From a checkpoint of a small mixture-of-experts model trained on Wikipedia.
Size: 10 layers, width 224, vocabulary 16384, 31.9M parameters.
Experts: 128 experts in each of 5 layers, 64 squared ReLU neurons an expert, 6 picks a token.
Training: a variant of Muon for the experts, 364M tokens.
Below are experts of layer 5 (counted from 0) of a mixture-of-experts language model. Rows are named router (the router's row for the expert), up (a neuron's input weights, with its number), down (a neuron's output weights, with its number) and show model dimensions 112-223. Each number is 500 + 50 x the weight over its row's rms, rounded and kept within 0 to 999. Numbers have three digits each.
After each expert's rows: "comes before" lists some tokens at least twice as common just after its tokens as in all text; "gets" lists some tokens that make up at least twice as much of what it gets as of all text. This comes from a sample of Wikipedia text that the model never trained on. Tokens count by the router's weight.

# expert 107
router:572469582504605438481551508455525441466535474526563440446442508400589469531458521507531421429545491531448540528518449548449583501544542578499491533504463479532482461554515540503511528521419509559439544478536425563390482536525591555472557475529516520536547473484538490538470562595553453474527383512481559419488537510507583469485442427480
up0:550560462428561460571487511511501419471556509452489510526441495451609475456432489494473513522511525597449572499527517401497561547466557526546532540543457392505585527483433519484401430524494585533568501475553517535456448508561443532478515509453553537459572474471481508591553522550450493575455493517546497448504463594484571518456444548465
down0:428506496512547483541461574482634563487569451394609440525486521379437503451492476435466480540415553542515532474574444495467494508516438507552497518452409616528488453487474471502498549509496474551444486463539510483481446556513487495516626495488469552503504382460575468448510449449482535522467566489583456580592414459478497427472518514456
comes before: " |", ".", "%", ",", " km", "–"
gets: " 1", "5", " 3", " 2", "2", "1"

# expert 27
router:448553497583501551447519515408469529497474452524541439474471505516473494533469500468427394511531587440518555487478440627532564516475485510472464512517457478601480406469521529532529633529422374572462488484465426409498389480463491501508549470620500580536548577544546535531487608513599565513552374494472472446522469506532566535461428491516
up8:506524480494486537506396567567466529551546515480480495523408519443395417594480635433359433469435555501460461424477484588496557511576395547530554535473445455521547512473467570453502629424527478540493469515468479467508440424431562502486519499547507430416506578485597583528457530497553557514497495417504546517470466517485480411481452535459
down8:483502545504491516536486552467474448424469477560466528482490513525514513414538594525520515611524452498426505467435542501409486419487533552512490490488385497486531489417458513542524509588478526442489493444488526523573487489496508496450467476500462505507408552611574509488549555565480511430446576609460519398543530563511487532512394523603
comes before: " a", " was", " to", " in", " been", " also"
gets: " was", " he", " is", " were", " had", " be"

# expert 92
router:498561467574504563470476547363509448473431461547526483462419551533495597500450424474402450533545524446528480420472426510557543506501466575469536515496406430599461485505512518509478571489419398627458483524479399532478376550478506478457553464516454559536597542497550467433421561504541482480525466486428486440530495472491528523482440519476
up7:480449463491550535494591495501478496612597584601547524440475461507474524501517528547487556491547578513461491496494526565522454459456411501490537522502521584512555378466525521427457541453493499478449481496506552494569551479460476599478450512428498532507571490536524450506517486555419515459477619464495413427482453521501458549531633494542
down7:465514492548401482440471508478585515556397439535529502485407511533537543560521430493537523408451537374562471510519470438484488455547573611490559477452431469508501525545331437573459514438388516468500478507497496501413502569536418586455555485514458501520458507497613394532564474547495550470565512468447531585499469556490553525570469566500
comes before: " the", " to", " a", " his", " that", " in"
gets: " to", " had", " for", "ing", " have", "ed"

# expert 24
router:530663502511467533450498513370539351456530485476524465466513525467557501469478502463374390450532496444477542539469503620532527559607511514590533525566506490598448481496461536555527545459346454599511394477448464516506467566530514504487522518578524517585537516495497514556488557495566569525573451494461513426610521539539539559493445542493
up6:511491524479503459493584493504551425608527499511519435512522529453537482427571544422613528461498457496441484474558530425532458493569579454545506584528483563520528559486519536535609560533486513582482459519481407460467507460512508565503415403521552457469466495396539610421474496437525474494516465501414465486474535440561567560484426628483
down6:517492501553552505448498469538550589534464556526452510486500512484482554560461528531397520479558522489460558514466406442516457600482456547483443434511514515590599476455447562474551489521547573550554509510430555575518484473491496465395446504477594554625392445512460492515458488567536400496488573543582610484512479437560433461514512522499
comes before: " a", " to", " the", " not", " been", " be"
gets: " was", " is", " as", " are", " were", " be"

# expert 26
router:586557516526603507436470610496546411476523529502498493480453469442583475500593464474470426469497508490498527447463504504507578484612535554484517489495465602548534474451585496525488549538396504606480489514511439435432486462450464483510509494549532538579552528484512548443527572512539560471567390587473569472541465439606572476525511412496
up8:510429568524553539474489527494483498557463470468459519450436455549471516489593528584491455461511527442506487389476499546454492500526572541473489552506466518521438527420481501581470509464446517467475434467480397425405480520367452547543485415525527535697494505540432418476488528513476565557555465575444521526552570516547504531510511472539
down8:536522454471585412554564452601522446528483444465566585524438481482419554584523554500538499553492573464458493467521502554459590530519484362496563518560565595517585510515506393492522505414455483558445469523440558471492473462415530503600451457521509421514530433404532509486481520447551545447522557542546438502608552619540478457427473480488
comes before: " |", "–", " km", ";", " ", " 0"
gets: " ", " |", ":", " 0", " —", " 1"

# expert 42
router:491562529499542578508553576454532454537462480520485492479483492500504436519515517448400410536526526505474487540484450453459556551542448530527506469590438591533446562477560504583510515440430479522479462523522511502420491424484546528450548437440454554561571483546532569480581516474536518465580313525446533478608568497556527562391497517509
up0:474588581454554513429518479492529497513520493436525506426494551485612469487509468427502500561511588526554512400436486542505378527574624623449538413523467554423415561378507535501476476506435469475526539484458494394449497493492543481479585503531534526533559528503499432523497583565427553463468496552414527440549522467471515488457528424546
down0:428524551591555551485564476570558448387491491533459574389457411517500433464421467542513477527513605505488505543464482497428513555524437570466584450575485474511440481415580439457540512576441537483607466359508547476604526451597508445495489505492471541475467545382550433475589560504493497558427373591481401550550497503583509508452508500479
comes before: " |", ";", ".", "″", "°", " /"
gets: " 0", " 2", " 3", "2", " 1", " "

# expert 94
router:479516474578465575523444453355454485480559480527559525470521485484506478502500460465397445470508571471490603532449460579524551529526509532539545496505436467590498442470553528547455565492402402586492424471487411468516415510592484456525546514572481578582479514584521521523520524492575522570481349516544494446598502506561609580493469533494
up0:422557517576520520485546410429582391493502433565467480407428551518527584505523482401464474547475483506543603605499545498478484528596437538585549455494502455441459508437476487439545503441498463518495395426470520450490451503552540472450525496448457535456478519440414518528492407482541492473467607499457527502506552518526533583592612540476
down0:453488388583547537482501491558507430529554464419499499504538486516530574429451504419504491513550406479573505434461507464529517513479414576397471470537445513448584588554507428488507518411479515481529407528474492462577556505519473519317536469523570542565583580560463444561503446452500484490504562449484523505545502507427421416587547535429
comes before: " was", " is", " been", " also", " a", " had"
gets: " was", " is", " he", " were", " are", " He"